Experts of a small language model: 202M parameters, a sigmoid router.
Below are experts of layer 2 (counted from 0) of a mixture-of-experts language model. Rows are named up (a neuron's input weights, with its number) and show model dimensions 256-383. Each number is 128 + 32 x the weight over its row's rms, rounded and kept within 0 to 255. Numbers have three digits each.
Before each expert's rows: "mostly gets" lists some tokens that are sent to it at least half of the time. This comes from a sample of Wikipedia text that the model never trained on.

# expert 153
mostly gets: " legisl", " flu", " em", " Jackson", " California", " athlet"
up0:144191190155163186116118170143085138097175150171159138182092152159119166126114132137173139133168110143158147106138147150118111137143178089133148122055139097190112122113096107115142083129141128174195158116154105114170193146191148083089137147160135157127139120134119112149167145081130097125118135068130161152083136121132154163097080088147151138107197161100058183134125154090134144104115
up1:090072155140143073106145173135136121204151080097171161136082189109112195124166100122137157095123177136174141077133151166196113190115077126168084131124154100144051121130156084154114095166120149151115113156055123173153166124108147094161148085179122109146121120138125146169113119171106134104102148103191113087151196087148159159105098150101205132142166139094104168141146122146112164145069
up2:175083113082058150131143159125155113135057136115153097149183145126167140148099070090159124108069158140156165092170144167108137127125119116131084158063154113123158156121147134137140146129074121102119115131140172127143148128123091092125134134179124140114098204129164084134135169138057069151150094118133077100083142131120094150095167130128110081108092086143122195138132106089133093104180
up3:128132185147123194146172138140100114088032109109149134079093087112095128117144135124175083127201166161129124069150060130151146130130090106161127108149166114136099123111126144131140086037173149133130129104125092123069139096110098161186141146121194125134093149103120113161139134149097147125192085153136131140137144146141094101075102063151063090149123131103075137175135125109139147109135

# expert 159
mostly gets: " Lan", " Angel", " Bab", " Kent", " Mississippi", " Morgan"
up0:149096142205106160148106144100171158156152081076165131141111137121121165175144073127115141190109104095130154129124158069118101109110097102153125152137109101123148144150125109125094125156096136096154172197154111145103111179068105106180152142101104183116113146136164131096136130161099104122126102128111085085086116156130124115151115141072084124109147122113140168154155134123080122126119
up1:127131099195130103109138134129097105141105130120105136097095138091166110158117134140165105179142127123170143123099102130063113114138136129115170155111109126062133157165161145170122173164116146133100144141056107133142141100063105150112123150137098162117099104115200171181114156068119150160120192156120049146177143128163179086137146078146138122090166134102122135100177143101120126142165
up2:144118161152095152098106104118121192123174145172096116106147103160147095089102078101185120062093127148111147226130139146145124125109163105072076124096078109131144116051138111108130076118096147137064115071149072127150164123077126127124116110116188140143120142130082099102143164091145133152168131043143096129158156136088140193140173140130083158132067119045100094132177132105102150134083
up3:155112075169102144157076150125170105165111128094083207143048110081081164108184152143131158128148134128107178147180167168138151173157134165147117123066117185184084076125110143152125122141085139158076162145135079149088092144130131079122086124149157143178134163088163176151148164139123174122129174101174101159174169147166138143127097106082125147117154187144143129129103103109079094148169

# expert 83
mostly gets: " Sn", " repe", " digital", "frac", " infl", " abs"
up0:070071145181113106077111133144125125108132101073125152135166118189151147135111098119105142071182135132135122177159120158181096084092106136181110111150136168106089082144100073132143100139138143103124163172117158173136120153151135138157100137122150150122162112140072093120088124116123139147107153135217139100107111179191131152084114091201138123120100138128143166132086146096152100148150
up1:173127120189145187122183144141136121165081142130201133054111105079099165146084126138164107122146189084186136175199137095148063109146194134108137135089085109097144171132083075153139178079148127090140116124134212116152146133103110172071084150127110154127012112138187121149104195116153149180133092097139190123207189127162125167045137138069123085081130131169108112139139107097128140126127
up2:127151140076125099168137102105135132112091101121133117150168151148145113088134072106192193143158094142109104053111147145141080064052129110129094123158142112080112156158116139106114207136103117079164111117130172153154133166142103097131092133118133167147123093137141145152103156069162149134108103173137104137105117143129132141119102090145152133099091155154102165155095132149117108173147
up3:168093165125084137114061124122163077136144181154169098195115118132115166119136141177185162098073210155129153129128109117066164091165126121061168195087115121112101148134139067161166146113092102165126172112098105120147179083140073087136174118140120126145106123085114117130136094125146171103116137081159135152164134145112080098108120069051123090159151129151127118048033184164118112118120

# expert 172
mostly gets: "=", " =", " Pon"
up0:135134129135190126090136165118167118106166061138112133134219151102186104180155143144116138130127116119135109149113096080092046133255149053108105192105095085121145113139121127097122126123109177171198142143123138132098122108125100140128170152120132089151129144091157154090091164136142167097167112139155100115115137089148126120115131085144154083094155128142091136168085113158108156101185
up1:179041126133089128086132123129078106106101106135124113127107164198145181065094109085138067117073151131120224085137127116147156147083154139175163125209131132129123066108127121135148088113158096094102077106110137111133169153103104127136098170105107096120126118202140110157131132147138183134100180153158122080098126183144141123135120149158151138155147126200132115143116133127116121200016
up2:110109118166095112151113110132172141089161122220109111086175040106131139092144111133158139134215176102130140176133140155114147107138106070076097152082121130154081164113142146104204133120087080136112152134136117177091154110116136092120147110180150170147178118069095132108153120111149100164163098090088115127183109097151150160155132129120128124168169140123144159098159150126113147094150
up3:132131141053156153152089088160107158207068139163160094111156086155062133138133077139154136134204101152103175160218165128126131123162113114154088128180114174186136114155172131146147139134153083130193140121152047127175186143144179039167132116182087125060138142126114215138133147069127113080136201132171125109092111127111155116133078136067155103098076080158149123217164105123123130120089

# expert 31
mostly gets: " Olympics", " Museum", " Festival", " Library", " purposes", " way"
up0:084113112154130146175128151153135112137078146145092180190154093146104109169175182128116117130151143114173148084152176155102085158160124095107116142116166088156099098143157183120182094087112119152143162126139087110158137078095137141163203117132164145132100183181048125185143140150158096077166148156089020136129129190089093157075162052165143120138131149123130147114124125154147215151172
up1:121120163075080135164133143170024071138115142111155113134135113125190165099140121087156143103173123145072148107094151201154099114085113131128100071102103111101084160093096074099176181097178058166150123151124139129088137089135151119066117156138165128110146118153135140145144130170105123072157104133181095117216148161113151157097141141128141151118077136116095157104148085121113084105100
up2:081152080140144151104057129162187088157163085131196149125097138098150107157200103168147136154115137200162147135170139113118129118132147066109139061116121126109166122132132104131076079173144146136115142080154127121200106143128134134128094163096112099112111098205117115108140104131073083143122119137193134172126121123168126123115144160113111099115094088157130103149099097158148117091120
up3:110147180112115141125160162105112153082127113112098118140066125163097136089113067103082141093132151093119133156146125128183158159129143130146099110130076125112180167112143137167135091092146143139124118118126145135180170081111180154153157177086105157178051146139151173164133165107109100139146133109080119197116133125074077170184151091128137148124143065081059108174142113130115187122098

# expert 40
mostly gets: " Oxford", "frac", " exhib", " mechan", "based", " scholar"
up0:150139179147144116161096137148090115093156074151232120110130124147102115073109126154122161121170147142068121155094166116145115103141103148134150135160172136135126071147117119136144107170133135116060172158144099189183182084114114180142195074074161129134125116112133165150131058165112158150155067097127160137102077120132138167083120168091151116128104115122100145163154161138115146077126
up1:136156152157143117142039176075081118110115078063181135146102164136116199112089139138083177150114146120125120174159157147064101087149135150086173125130093136097166136152160163110131104100117106153151125165000112131129124122156145125141181116095108124168113108108105111117104096098165083118096119109145130143077086109142145099111092108078222114144108127112127094146108099161182142091205
up2:177133160097128100192108113170089113151113098176134074102113166113107085118134152111116135130117094093080148124152167160192056139149115152059115161140118123094171129120101095211095156139140178176101110133115119061168140111109055100162092148148088140212114132122128089098153096078152084146120124137129151152166114184129081125132120082137135109118108145075099123153129142140165166098179
up3:153150047144108105139106088174109111085144141092108139058197159084107166147190112098144133125174187157180106152108163150181127089104068151097128154096122098157109174129154090114125151163115176142160117148135153142145177137078139075161170170054123146143052173129145153151140124134102127116091100122160160172209111164189117151113084164098170133100103137164122130129122115148158140090194

# expert 135
mostly gets: " :", " -", " °"
up1:098157092167161088138151134125139083092085151147140108092104102092131115158179154120131092143184131136146047184176101091135112058094170133135062114171150094100086160091029138141054150165082170109125174167155139182116111086094040147125150142057132118135048113096071085146144081159151068183128124138156139192115145137112110130116164095104116151109120173136138095147141128097147122107166
up2:096090081134060167140123112040114130172102147116126124121104148121058123036166119131091137158109136099148076101088187149142136118097125137125178127137166181144124131130154104155126151159074102136116166153122133129121129110103110137137126130095141125068077182144136135102110211196140091157095133170105116147149083141114154170152089091139109131060166142160140228102111149125178089100106
up3:150144154125172126135127155190144109170127167125133163101157080129088130051150090108111161116172040073156115210132124185166135114064095123105153087085097174137124087145160118142197110132089129126126176067079161102198114164110124140171119133168122104159137169172094136113136060141162140104140187137158123167092074147166142131133144147129107141171147152089127113182177142141138127100135
up4:111069051119072181091152121041105136021163144049133102118124101164083197102170113139077147117057160141159120125136180158134144191089135161066215101076143153129158086123154120131162163121135117124124171162117129096109163143135127115127150123169167140113126149104113157086082078201163084122147124148098102122145076105123147158110091134130101109101116155119113135070112182119159111101082

# expert 249
mostly gets: " remov", " cannot", " Sarah", " eight", " emer", " either"
up0:125162130133183082124138123191091085140102179160180125111159124148129096140077122119135180074172096135162153126151079082116113157095071094106102131109122117165110120157119121134129106087163122098135086105108115164154153139123136072161128171135162101098105149121093138162117099096093155144143091103135126144168161133128138070124118140138083172102093150151120135144171193109152115170210
up1:182048122146128082150133150152108110101145152109164086081138135120124157067126150124068120083108121100197195105185167084069104133122100102114170130148102118151165131153113105126160138137198151127148110127097103155131181170084106154151134130147118084130140140140112175127134188077173189042114152168103118189149075113160117131111078168150101163111161105176080120163148082077160143090155
up2:133181108158112090130115146123098127077089171070120133098141151115126140098152132153083126153104145104175173181155121106176091166110104107136139222120117075072130090117118127108084151110121115230120169137138165109129142150106103190133146059127173144160130152157139183119136135124116117107123088072159150069112147154120092109122070096147114084149094145136066086145180124110189134165135
up3:182144102192124094081112090168024140183113101118146083092134130126118105087137133099171147137210097118172162122169124139161181072050121113081108118154140156066112159073129115092168139091158098047133104099174087129091143125074081096132137175155108079061127104102110168137066087117096119100146145118133137190151094135152157093118165087092071128065088154142099187136190146120119142133138

# expert 238
mostly gets: " common", " any", " every", " Cl", " ep", " These"
up0:134180167102079150138130114114151138139106185127184149108111128127130184089223130172154118109135122151138124143133112100113119141144148165148132103142137059076175133091135096149088150163065157136125162106154109123126100055104085137140136162112181105161068159091138108151102107119149091159145125109136128173161138157099113102099094141089146118141161178167119099162100146072130103037136
up1:111180114168211075110083147138143114108130090164104105173118117112127075157147174101149167152107159170094096048105101155076129099141107063126091115167110131094130106133043143146107129148089098150110159098109149168103137108120133115152068134146160123153148153097111184137112131138124115097171110141132127123112133146142073134197166172094066125084233163126162169133124118108062074080098
up2:122143100105117146202172150122092037158122134104195091033105155108123156120084130123117108087133099146134118121096146144075095156122170098124092085149102149109068120136119172085113156127135148122079093162088092147117119181134137106134104154152126076129135080139136183169120138092118165141185178151166153105192052109121117164159148130133095129172132141151111189137148124147182217118112
up3:143127148136094152160157109098146098118136136073155134086120119102090166192172107109111102171156129120133179167193110099149154144138129158123126139146131122152167153144116116175098088140088167159150127130118062103157104106106131121095186156137185058141139077106106095112150058163102162156132070126078173183131100211190134140103158145062191087148135133151116133152111191096171147111103

# expert 75
mostly gets: " Ottoman", " king", " royal", " Pope", " voyage", " Bour"
up0:169124154133079107103159151166128132116128106139158147099087114150115177108074144087206107145230120135179126137133157128175141147102133112133076179096074135089161100152183127144124100130131129055146133112124172101127114135148155124141103154103146139133101134107195187108115160120106173083152135114139184134129137185110102145154153058093142129105149086145088116136139085170155110057119
up1:093087150176166180169097164107097125143078083093160124112103143056148115149134135152152137157081133111122182140157127153151128107114139157138070150120081174160189163104150125126095117138114114126119177099121091137143112128115136118090089107105090081125118140103056151081119140113150083115108151160167175162141109147114133141123109164155149081154181143073122095093158152141122111162171
up2:180172141074082146151142142186094163107107152098107174105094115112103135149068163107141121155112134137180173099087176118108121121097137162118108116096113137089099171130118090189140156096141146101125130135081110176155133101121103111181105164099151113120150149098126127133086117116128124087087140119209163162118152144124122119108165111154147102123099137179086114156146167119130181150114
up3:101087074193176125151127135132137141086160191142068128106116091122153089085161108154082082139080135145155078079194126132164079105160141134141169122143159042160175146208102117114120145170113149134071109121098166139106132124121108131135137109135104131132117143124163071142068144191127128143083117150172140111093104162134116128105068107192098132088155151056152106124113129120096136129160

# expert 132
mostly gets: " Sa", " Dr", " Kr", " Ta", " dr", " Mc"
up0:124111111115101097104137120132223121160138140151118146126117092122114150135173173106158245066123163107123138160123104151102109093152067060080121079127113148169144153150115172104092085120172184080134106109122134086159174113102078066125154078107161112139114128135082065079120147096098105078120088036129082166117105145133093150157120127095080116111122138135162157126105135128121100155137
up1:207148102144130098152096169143055164130047120130096116086077138145074126103131118122123071139119177193188094152127173087139123147116107160135113170078104211162088144047142087160174114126079078101106178139119140150123140177118079083179137127071153111123139148101083153148098116163119130133168163128160144140176134133187129147102112091098190165133097125076122124123111153130090086112099
up2:144160127135105158165095131045126144115104134190178147112121110089126079145084122150153133155074140150051109125140143128143174134178137180170130138112134186127115074104200166097162125152089154098092130151147116107177143120148073120069106124134089157105153098109129034111108155104095100114129129118152191101098077116143179143053155152167080130132079127085143160131118119124158140115168
up3:104185084141126109138174118145143155115132136099171120089123158157137071120179141151153144133141170136164131132085217163192099119173163128099090098132111184160151128131147179104127112131176086054132094148108115128147099110115160103120136140150147120168109096171128135087137129158113109103138095103135107119147134094123139128153099155123080164102055086203179128139071102112213176161111

# expert 145
mostly gets: " Ottoman", " urban", " Soviet", " coast", " peace", " Empire"
up0:124083106159166174151102132156165124131144092148167155143124126140112169116146111175136171162138134152129175103131157166169129123089081112136160107114075100202177102095119124180108092109109110156143164155161146155100103149137148162115116081171124064113118135132089078130090103158060203089149144133127215218130088135138150193106065135146105123115090130140078111165176122153116129056129
up1:163159077126096121102138206156079108149156115088047106131114120094153091150095130112105130151069154146119112056123138101093094163141129139150146167151062138119152110095136118160036112125153108153090145106109107091132111147144176159149130129112173140140115182148046130241120094115102157120105156147112111167148149113083067051127147134173167233133134170109108123139137140122117167093101
up2:121126147127140122148141190139092198136093143163115154132167061153152103123064118084064246163158091144122169112157158114118088156103112107147119115165154147137149092144152088205102114092177138135099104162201075100115123103143102117122076144062238139152128171134102148198150122114116115091105134116137222134163154134165138122115154078086170146122151173133100190119098127093156160103115
up3:121084126123133130126100103119136096124143126086170132129160149062066174118088099128114145114198129120118142230121120060120165127098111108120112129104197169089121184157178111084145111058164196112156131198155087106168158128120145095138135148092195180207098128160074176133139130175163075097139116168117125111131139162141115105169127133144179132163133097083094143125148106113154129190164

# expert 51
mostly gets: " least", " Bou", "thing", " Tony", " ext", "Comp"
up0:113144095080172161092170164066114103108179120069143170153083149180095132169181138152112124128223130145153076138113164104121163138147126117137172148127154100124125137141089125130118148160139165171107128163147180156152116137126103170083127130153148147080139128111142159079115146118149145161105170115159132163178151162143188099139143135169124133116121143130134178148118161101105113165115
up1:140144093136065124141162109132146142125196103187130142083141060147082127159106155123111102124139127163163167112106195125075164106100115107144139145099077126118127132115157143087145136146113141101103110136102149203152177167119138187135058128144151112102132139132178110146138129127076090126145116130093138083111133082148184150160131098155119157105149145166106182160109113116170119057063
up2:127117161117139111130169086169133126139129120140084147171129121135054129153109084120105180159216107059155134152138152100142090165139147115109105148149177129113133098130161105130131129106149157131174095105069108108141167150121125140110169104085107167168140128156094169119079154186109100128115172124113164143152114136110134117221115171150076149125140171149133147113156127137156128123168
up3:138138150167036048107159127123103146083104135149145097108149089094108125085109137134134121127120141131170166122103206129119128083123148092138165119148160118129144168107132174173133109189064135097130165112185165164137136123132135133188135101132137105174118141130152127167121094190167101083150123147121176183107142132150121087098135128193120163133179095138129092091159124072104122102115

# expert 67
mostly gets: " Mah", " Gil", " Bah", " Sil", " Monte", " Sz"
up0:142147146090137134193091165106084157115153156107165085122140103126163131103155114099072152151153135116131187127152159128155111149078175118111179115084133112055158163095128075079129113129139120105114134150168115080085106186072182103142136136154167070087111186145121136126085117119157163110156159114135101135117122172152105127140100074169133115127178184102095121116116168098167106159120
up1:137152100143081068151107129097094091151168071093103146134065148116111140157170103146121148108176136103203147100098180127108152130133090128108116130156148092184163064135147148144114116114148112118089103144150155139168172106129103123132121103141123144156130117123089048094096120075054134119135149154146103162138158138126147210141069109147170147162078110167145073218098095139134128090060
up2:139097083113143147099108108132173130147196080079095098175107119123162133178089085117100164143097138146074126098148109124171069091138110149130134081086173151164140162120129126101182123158107162104135132127109114125109153152125161133208157120161151141143102077124112118160133128130140130107110110120124139148116127139152146113120077089101145155124135121111125127108116158087138084138158
up3:066075105115113132139167071178112183097170096113108157133092117128169180131102081100172172117078090105168102161073104149166182173167122143118121087159116119144084103188095068152136147075162132130100139129114150134157109104091112084137139116113138158148155121163115132131146182102159110138095145149154184152135093114146109070185110161114095157100103109087114088152112117090187150154173

# expert 16
mostly gets: " Dam", " our", " Iv", " Your", " Pers", " Flor"
up0:157134105104165130091128105165157120088145107114111147103123107123140130074150137089129114092107089135239126144154143165115135108038099129136146160115120149091107106135125113137116165117086146157042138118129191143196134140134090136230084096157145209098137125113065120112119143117093119078068122096058083111130152115130121065105119211206099129139123174113110106118159138143113148118161
up1:132100140136181138115180103179058118198145107161108102109160115118195136082092138138169128173148122105120121122118118119153112107097107085157176165086136145155078146101140008161150125146118139085128121184108128149196156180118138104152183122137052150155124147067162067073133096132107112119169160145179094146161141186170126154166091096116170107173056085043094163139100099160136124133180
up2:116139048113185169157126110206136138149114106121114136123121163094186139111147142143134105122139134145134188042114187130168074108085050078096176137140124165086141090088115179162094142093087147109052165162144140147155161156141069119156147141077168129148132180106116194115103170106183149098106155152137099124068123144101175160101113133118105088163063108101084169095090119102135146136142
up3:079058168109093108142120144191077136154149107108108128083135085153101149088107117081104105101125151096198150132161188108130162124083199127102181143104163117203151145145091061148118124178165119113147116164066162159121182131141112104136091157145150176091123228147117128112115093166075121117088184057128210158082159152146152110188148117141118119149085139152136134152145103177145134045102

# expert 212
mostly gets: " Univers", " Beach", " Gran", " Ferr", " Sz", "Sp"
up0:105087106103091160168100108137037147124127085100083175056138101107154090103171107114142132078104157154147098135141094072125139091133126119086142041170117181171130157123122164148152174171162058135114206149172115101108115152113157085206108105141086126094070149069109128125121082187130135098102135091174175124101088096102115163139069129117144160130084112116141080137187205075130159138161
up1:141092223080063142123088149150085105142118177134107135107097171103173167111146148146155120071173152121125099171124155147134144110117145094154152090117097095083046126117176112162076101084127116161101080089168146137175127109162126138132199129137215090159110145095160130168104186107095126154131173154131163089114094167123127148129107166138032142087148111082131176132095131116114123130086
up2:121102078145103149080039148126102166148108057105148157109163075099121161092168143126157100125109128198121100112104150125097097133084109133148150160109106137135088124065066171083156129117100115136134079171118163140156123095095099123182126153128075132176119149163089160151068115076127128113139199194183096146138111193148052095090135126108084136070146150115116116133124130136108189155128
up3:141164157106133099203099065150145152159151114101095109116145083019133126103148099101158088135115120141118156156155050133121157104146107145109119154130086142142148166094098125164089130175141184107155099181100099148189134171131174111178169136127160079161152146150122106148147153135099147161136092144141138141080161154142111104099062200071122105153163174140136092045136118187137068148175

# expert 175
mostly gets: "At", "When", " ^"
up0:156096135220110127169124084130154087101130066108111116158127130113196127160138064152119110146191125121152121147166180098134092176167128046145111126041111107111120166108152130202137160115118171152143212126121053116166149154124148080170139108164124070187107104187083175127111150087141096167153083154249113155133132078132087118160129111124183118139119141140095122153126136115124136109143
up1:207169110123148058147136117128131125098143196111132111118092179115147100196167122075152080107072114156149142151119165120135119170136073140129149167167177109141087129168134133127183183158082116114110100099101160109117135127098108123116070134121140119089125170094142037123117202113092148098118134115134127130102089154111081124140095111110147138142131119195115127206162160124123132077135
up2:099081093056071179112057150128157159126104115142068147147157069141106107083153116150158068137152161150139160150085111084135157113118169143125178144157137113105166128115147101170139121089145090161091142113106097105176119117116135104160148148139132145194156114149151087150161153120125120117094060080071134134123112136198130102110127145127168127125065117093147170140131182116162128108172
up3:133083150150150166128089125109128087128124121153194091153160110139101158147166120154146082100131150177184115127148150098081070164180079118106132048189142187093161154164037110140138152130175152106149110134130132127147143205102178141116143164088119101147141144088139103147094084146136168157107205111124142125167153235154138108177076096111191164047114131100118177105098119170191145099138

# expert 176
mostly gets: " Los", " Mel", " Il", " Eth", " Alan", " Alex"
up0:109147232102158120098139182109182138127144087134098128123090102141131138103101071186137118112161156088129201140158128162114176110061168070117104115087081077113152128172085065115128126095127168188098119115143161146126139134124124137139135183156133139158082083120107134120172160076076130133173104145127108092105108137151124113108076044137160088096102211128107156134152114102102098127140
up1:159109080152151147164097162134126114186135125078160174157113152072095133118171093146179176104147129120112152084118166087109097129123094077151104097121111171109096105139190120079186108120154087135113125122091051142098163115118088118135144091107122159163068214122071111107136161135019092080141150130065101153147112140099084144124130105099146188147163117149146128102116147126113184134086
up2:108197100093173070087166165141134132104121159172108137105115120133141147151126089164118173211081207117115144145102118113125207071102097155143143163080114138110184139144151146136095174145164098084098114115141146173119079180128135094171143142052144113142113149162139125121085180146141146113117160134098171119128120149096192085148086102164170114152167123113139147084141177155102124118108
up3:092107177131144140182130125138165144081140166133148166141199133156113134134152065109111162126077170179118155126154105144132161118079116100211124179140124165160175150151076064098108121156043102098098166105089135099148131109158137128151128147134118116074142118106105153100107063125155121110133080159082176124104180114121114156107096113154093165074183111127132163070144135124149145140108

# expert 119
mostly gets: " 120", " bronze", " #", "200", " silver", " gold"
up0:139148079125129108152182162130128136072116125108124146084073122125096155146156122135151159123163166128168106094141157097126177159077159134077144139056169156110143174142106086109123134133096173121117149108127175087119176097106083054103120144112177224146152167133165139139126140155047131134094129113139135112048098150135121120155122141144120150084135105069103153186051135134194100123149
up1:159129137130077138146093113158105145072071132086118131091150146163136149089120168145120086127080175187156090155100142148127104144138128173176138128080111094129083179066165169119137093127158065101169174138128188157144083139200172134161121145113113175090125109152117130098094151176140161141156153168158109092118127117105134163152102168181083125099084184137106101121139124152150139133119
up2:155125120054095166162131082172098135110056158121113144135052142151152107093123122183130102143059169091160141084145178084140098166112129088088150039136148149092114170144148153110108171097110130117118154098115148118113137112185116142141080209090128175100123145128149096093159138107134092145130084145191113110132098112123157162104148092186140113160152120039132142160180140144150139130135
up3:132158068121155132126119149176100117065146213135132074079105094124045157091141045088100112150133177108156086096121156139066130111054117136027059116087088126090115173143138117126112120199077093100087202109170145167108129136102117162106124137108100102100107110173101101126155140180157144147121102096104160136122143141140151119112080187117102096107124117169139087110125166067159109106117

# expert 220
mostly gets: " long", " ax", " x", " retired", "ened", "ront"
up0:119101136122094139138160107128170120135129185177155117134153101137080108148053149127170118148097105175158080115144128172127133151122099095117117123170111165119100135092148103110069071127087098110169097136159144137120139155167073158129117147107071098166111185134146154188111141063148130115154170127130097125137142163133140149134169110067151110122176143090132136117192107132180095141166
up1:103151105099158131131132119117126068211110121106157128105128150148155069132162190081098174100157110143177091130156126138089081129093134109082136069146174112080087164166065132102126086121116143122134126108147124124125119168094148108131119147093089068139154123146111080181130114140140097114132060087050150120074139152102069167138080156111148116059155130147115129063141102136151168093121
up2:118151088134186111092133160116133143149114129121144131078152107090140156157166067099158114154164134134157099178158129088138132107147101108077089054120129117119106190076098100232174120093110124094096132137082130103151162122109121165129097130145140145200144144160105128133084065143110115136134114119072119163105150187135149174183125148127105160126046157155135110146118150096120094095118
up3:076170114071184113101151158087060118156123146124180165080109066098136111107108101093097140090157161124142125120101118117176095132103142192149086138169115135099117111151145121196113111113198160137140146115166164113119140114077114150066092128105070102087154189089170159121097089124099118170095145169136120121116117143143185131109099155190153140114126103131144138111098121129151138081167